{
  "d_model": 96,
  "d_expert": 32,
  "norm_eps": 1e-05,
  "tie_embeddings": false
}
Below are experts of layer 5 (counted from 0) of a mixture-of-experts language model. Rows are named router (the router's row for the expert), gate (a neuron's input weights, with its number), up (a neuron's input weights, with its number), down (a neuron's output weights, with its number) and show model dimensions 0-95. Each number is 128 + 32 x the weight over its row's rms, rounded and kept within 0 to 255. Numbers have three digits each.
After each expert's rows: a language model's description of what the expert responds to. This comes from a sample of Wikipedia text that the model never trained on.

# expert 37
router:142116161157178083130167159030126191127073099112117115158132150131049066119099166092119109107200111095102151130088139174077138124094111105099155086120087105146090144159158149152130131152128088106141126092161161198084125096178088152107153132123096143116093120131141148162119114094104117164
gate5:159120130120132147156110061124126173144168156129112129121128193132094065141079174197141158097153118148148153093100108124098175166067137137121113122132077178100133131127036068168134146126108177148100145174143131116124152170167105101153078113150136165091069091089158141117139164115108147066
up5:183108124143135181128109114115117117114170086105189128127076178099140114182100115161121150112107173167072127127088173112142161155092160159093114095121139141177138082103102124144076125153165119142108190158159154125096180204092106067146154093198151132085077159161115116147179144120102148130
down5:127130158136132132090098166071157150081064097109135099236170119101073124144111138070111125137073118098142163089142090128101082154163096127094116157165117147114079164140101134120160134133124122140087147120104148160117144142152185185145032133148106092155127053124158157158116155127120106122
Agent preposition by

# expert 19
router:106096106178143105086161154110138175080079132173180104159150164103107125127157159069122089080168148145179174162089128186097113150094054123132108118169172120106154130092104094185142173134109124157098124129091147172104076121144136186130094118161086170121105114141143132164160166104160078099
gate5:124148147135194128125192162114057151154168166124144171106147095158132186159110123122165128103175141090187113090141127115148144134125134099093105106044136103130153147114135162122124110112154147139155097104169154130200127104130131147121135154123148211157188147166085164097099164156109219100
up5:154140134141085120115115175081148099098106136095118123118064171136070187105096154099190124091146131065103187150148121109110147084103118156141192167121100092105109103111155209128135131115143121131084082114186141121139117128133104123128145107181103135189174130106146164181140146143141103031
down5:132115147144114086093142139071126119096087126142055092233103124169099090110125144079108121162104134099110176104103106097138150112135126133129142109119091101086078173188163138090096132186136116141116084118123223118112146087129123157125122153093124115153061117127186084170083098115160144136
Prepositions after motion verbs

# expert 58
router:074075129108109087111149194172084112092117150171109105138116158152174119153092117138169154151143184127099162135138110073116119157140148100110166092147087195155093103174097112117139129115125178105133121106170120092087092116125075169206152122133100187130099167122118193205103116129130163144
gate2:117125126141121138165112142104109181062106183115128189125102157159121064096139075131101072162077134183112166170150071181148134137087157116141130130089108123145111159110130094142143136153219058154171132204159126141139115101196176139110166117106135095110156127141118109118085115164139127102
up2:121096148203078183129160160077097086105069096139152081119153153153073174115144126154095124179118131143109130057154168105109115114091132178111137107140139197094098097132096133125127169088117116136073159148144133146143079157094129164191108129166145125123110140158107117184155107128151038122
down2:098138133103170198088127144161101109129076187128125130114162085094148094203127115163111119115122112090109087118062140140158139074100078202147127148167153130107154113171156113143157126155119118080169164117102214170192122120092149142134101078123161145067152144104077122104147152118128152114
Sports and election nouns

# expert 18
router:095102160180164072147134078116145160105113073163123090116100069124160127112116153176090114095125137129219115107058129095171139130090147125130099129181084070161119139186128105120146074085154114133169148152183086100154170136092136165165159163059149107092142122135127162139135139110143150148
gate2:135132138156156115090074110145103079111145220210111101119128144138160125122158097081098103111102126047136153087149152096099055166129130093167105134108097117076083137129158152106177132157087130114110067056168121114108143143117090153095157116146171144122149146142067159132137111154073138128
up2:135108108102101151153142162084161144113127115089098159116153068098043039104115133099127109140159149174091136118129132160112133146129174141117097169110164126126163105102161159163116125172145109155090166182106092168177140070172148152142149149115118093091151088169155119122203115167087116054
down2:164143130159135119141133115138118081130148079126181165133137108129137142110136089186113124138205094145121138066154188114158167108114145076211196110130148199110154102143142100101173102108084129108162107155129082161096061144083124111118091134094080138129219111166116107151163129134121145126
Digits in amounts

# expert 8
router:141160059092135125170139126132213125100164095063175159119082126079119166140164111141095176174153129122146129119098123124206131136115128145103129147080134103128082097159127130122092105129091099106112158139144159119165110134193138107149087177075134117172199098125127155130118174102076062163
gate11:120080101122118198135110170104188166115122098096075141119130109152060072143120161129209097151100119155174149101150125133138127081160075164127135142118098118211116121109131124168144113135165193182147139150139108150131047070139128148150155159156079137129109109137114068144100160088106131109
up11:148124124155179048107118137097100157100123108101115096189148168121146155142121141163133108093130155136074100125124161075117138110135129187123174133166141178144116123181040110110128145142097127069079194137113125140078127107126093048126136107150141083128101170168061149094110118078145130169
down11:059151210112136160120160178131097122104124126088165113098107142103111154113154127123137105138097088093049084138134146116110110152157069147205151146131183167153155147109133122100152154108116134085182154178112159151085162147133101097147143107098138078109181109181122153212137081108113100115
Name and word onsets

# expert 7
router:114113202095115194137127166100094165109085135105183103169137097071131124168127104099094112169079084140112111175156134165066094163133102162149110087113167102136115155097174178132114141157087116067151124078150157210122167084098114157133126095165140089114108148152151141140138106080101111100
gate0:204106156093100140189158149153057121136170165132146065143138139158129121118176116089106178091097120161088120160121105095124082138070063069123088125123160117133123104108147074097146170120143119124121170105124108146081124097159065125120098064160123181112091108134149121141147147106133068072
up0:171064147116113103170108167120068116212156169134131078140137090099118140121156136103112200105110097134052094153099110080084112116095118054110129085103125072146169094118085070120127108155123107127164143113159170115152120106121107103178111108141119142134114163139117134180151135117122039119
down0:138114180193160134176112172084172137144150133131159152255095124108143144152096150183145117108128136162153134145112140095150121189130126085147169145174110094086145129152136137117150096115079096131134117157130106155125133148105091154146075131110104113108152092077236178160142122140104130111
Taxonomy colons, conjunctions

# expert 52
router:145152103123110096150180119205123147112141109084075106119138158143106147143147115178182084147129192082087132124097085123144116147131142111141152158149120109144173169101090128135112083119179082112160129151165094065167066108134136142182123173146074161096108141136099169178141050176178113127
gate0:182168104157125134202150129130185130093178119131146104077187112108150120144134113122134085201156152093107093084171093179136150089134093118161170114145136155133178126107152098133121151158135117130100074123149135169102107168198057120117113081096128145119116214145113093086125099175117132104
up0:090138102183169070105205202120142130131155125126096177121162086198164128113172177145194082075137110102082111126154116128141158097078087082164131120149123144113174185147159148144160124147127121116072123101129120143115098132171112150098144149185131143151109149109128144090200150098099128096
down0:140174140128083158126191136155095137157083121166127172080167137069114078207119139118127187128115102127137117124139115173136166091103040136120131173114187142118150144113182118107170076125132151150145184137122130155138076117111142141094123131105131138111092141114069064137055082159086130153
Nouns in set phrases

# expert 47
router:150123106100131098091165098168134094112151112115129140109171049098138151136125102139146145113175120121116078122108169163124092124178162071130143121067071181099144128159106088066080118111128148141065159112140177111124116164146085107120114144096176061177198139084068139111148156174107098135
gate0:151093084134105158152136096155112116126118130058073096108155092122064112087146143082192105132158145087203087102085126130116112136123129159071137089102098162123156156108111140141093223146177145186099130089104120123130100135137116180152121161112075124136123125083074120159147141096198105120
up0:087175070123123078083113168132168190129161134140136120159101132139171144073210158142114202137137137166148166110142151144154135107085103098108118208135172121115138087058097086145132131111131103127100140104122163117155133148170131133164106157131061151060102087153136136077165138151102095157
down0:175171126099094192144105155195121111104122134136150176208123104111099135106117120143117035176079114145094139103110165115155147175164174134148098160126085104091091056119105122105106104106118110071160124128146155108148161098157113099119093151099158094176178145125135131150139078098084138071
Word-initial short pieces

# expert 30
router:096118129164102091139177146133128119139122107183145099139102132132122144112110083135137090091092114126157121090185119118148081147165112113113095109143102094105195202104162103161114139089139146112065180127129107104121103110160098103204155120166077182146181085069126185162168155151184125188
gate0:134087089209142147091134123115130101178177101166114117079111157151143161099103083115105088136077115126142101081099199137057092133091124166179089149130164169107159095105109147104099106129149128107166073120124132098069122164168138121127151144172131117200180127100101124179194141140145134128
up0:129111104129142206128133108065121117139119166154087153117122149118168140130180118104112112199127095120099143123066174098087187173127125164120199124150143120105166142103140176102155121169160143087157097071131172107144141151120126059145170138139143114055123117170092145091111110215137116097
down0:163069137110120056120085117143105112131149164148125152052139151162143140103133152156147135118107180075147130120134101099083107089196179113154111132108155194135164169171117105081110134119145150103123123113103126185102158184098140171155091171106170155072145095066168111085172149117121156085
Unit closing brackets

# expert 53
router:095134136111167116127164142120132181130077115109084164110081155123148113123134137145111096138182088158106144124086183141125143190174143195140148174098102109174104087160156139112120119111156084121156169156167108167134067134203119089113075119082107151116144033118089161144079121175111097122
gate0:194154202148131138144115140122087149202133134179128128149145133078173145117125076147079111170139149052091112141175085079072156130152128078139108131128162122114181154101158159121123070129123119103115119142128153169144142086153171121123124082125107123069131129164149107119166090103128169036
up0:158129187162101056127107169150085156151152153152150129119179126138140065157156126149169147136150175172103172138167112127072125151201142086177145133109128154132097086132121178099132066143142078182122163079127127141161154109109178112136112116150140101077133104205127086144107085171116155097
down0:140113151108135155139130135229130082129142213093100118151160134082132112116112103152113162111161135168137097087093076099147148184159117142138111130118127105159139130144151173175159128179104129068129134162145141167139179074097131150104148197094112131076063111121044131144162093172142107139
Table cells and credits

# expert 34
router:130121145092095068155144075133114162112110093136111100132153201137163090101104158075179113102106176174131186097134082106117139157189129104199113165158158152174141142093087122155101133106128159124122107155116143153078152137109136133163166120119039165058109163117121154149119087180163128155
gate0:128173122150138111117099116149052150174122125178110107140131139136168186132129049154049152117105119133129127083120138084095133146149187131144198105116123097124208120162129159117208090087126113113138088152070081118163138109164092106096112155126109155154124102118099152117070171136157096091
up0:148120213176109118155160126113141135165131117157116093135150154146143129170123106129148068102133115158148151148166087162141059132187216104135143177193086078134142102093094144103161135105213144137151163130107157180139106114116075091140158132162101125143061140107139104111084128146125127074
down0:116136154069078111079118123176138099109129132102074089169115045140134147144116104057107152128158114126152123156089111081073119130116202142102057136110092127147174133165098131091168114144170138134122084101113143123077237108128143098129130161155132130130143133128088097137150168148192122115
Word-completing suffixes

# expert 6
router:090114174129135160146136149052139137128083123188175098159082155115147132181119093125081090143126093118134141175118163152138075178181103174132120105163168169149086144118174123153106089124153091078183120076186195155093144086152124122162148112137169165142083117141132163171137091112093123120
gate1:124157160156125122098136130096099121104083148163117130136145151158066127105160108089126117159197103111097114082138164125105143149152127218128150160131103141108128127116192182074148187089137137166103127097154129146104055087121152146071108159107221122123139060142135176092142104137096096168
up1:148093102071112086111123074144181168154125091045109196112107125098113125131161143130159064108086093122193111181123149158140129120124137099116143132076134137126164111128105123137127112137122144108160133132096080108151207140127141135147126049064057104093123124087077130157109137162156180092
down1:145122119158129122163058118106136114161150127127126125108088128121128151127113135127115110155129098163167070085094066127164192107170159113142060160138140154143160153088158081105130160155157154150183072096114120077144167093143190170076092101086126128137144158165178117152080153177179058141
Connectives in lists

# expert 60
router:140090123190096088084199118200162126150122131112137101151153110154105104160095109115102086097070143110139180107151108170149076144150159152205115165118156123126148168133129155099133126144171177128121088153077125123144171151123076170139106108183080086173093156162072179116121102142158101146
gate2:137163108164142155161102070158103054086153176119090100088108133127158090149126033153145134195152161129142100070119136132160118080158088162138082119118101085151155099159135139139071151113094167131097142111181146123130154172083114122116176122120142113063126092115064148094141080147153110110
up2:153119122108089157126141144117112119107159121114136114101160092149182169096122174132163117114124171128145126136149148151074096118095112137107117148162183126098111122153143148104123165116120140106194109134095131136148096169192120093065074101140135187228088099188173162152127143140135233181
down2:132111163084118143090122124100086155095092095102096087197177071161161158175124097143136200140085102125131153120161127159110140069086086179128131152087138123113092146108128131156129098130203103081142165101096167109138147153102128152119104044093161121124191114139178157136158098091130158098
Mid-word Latinate stems

# expert 13
router:073108172116141123103156147055144148074077075151133135152081132144140122143117119103094102180098133144127136096110178140123113134159165201155139139099115166144085123119170102146118121117093110065139210165147159158087119141147076115165169154086106171188131056081112180115109133134093115137
gate15:189121115072091135163156174124132137138162191123156098108119077111155148102128159107145088078105121099151074213114152064107153140101089128162119109149126124149135138155129156134144152162093154130155162115086059120143123125072152182076221104159075112136139142172150140111105111105079140107
up15:145182112134111131081148117138136114164108096072067159107110096146123140152179079125134112098116127143142151068119074172196080122141163115083112174108165103169080110056152090119105116103139091084102130141051144130149216128185144133167104131158142135131106136084130139151186121116169140143
down15:162085161079121151014151161073089068077112129086096092115138074134121137139094119117075155105139172145114115148138155094152094091127106104148101116163139131163072188115143130148112174121128137162112117122157151119144127056076145153127152141100076107158095098114130076123143132126061170133
Table cell boundaries

# expert 51
router:131115163157186118153094150119084143143102064143102153171141175089136118151057143129132177163102090118122122130133137072144162114084126083126119098122136115147158099160128083189179123173085131141130141174094116151091195093098146103160174158160098173174068136167152145133102092060121097088
gate2:128147170123112147145137077088143178070147091098122192147073151159154062169164136125143093156168089097135086104125173092131100165131142143131103188118066166189125147146163099126147082153130140117124145151184079135123109107142080137107161094101143135100117063127151172068104077152147101171
up2:068170171107119146082144131097092090161139127154123151108142141187105150054163122135114102160119100112067166085142105129115114173147069159207151120093190108169112108134161165129117129096116102074126152081119075082130102106099096170121180134080171153165175081116097103150119139151143148107
down2:176153121155154195117101077078152180115077059101101159117072132137108126118103126150148099135135147115183104110130109154173183155133151147100137128155152166138109161147203167183103168122158104143136104144125132193113052130197140126141095112134079156104088123115088115099144164103121178090
Sentence-ending periods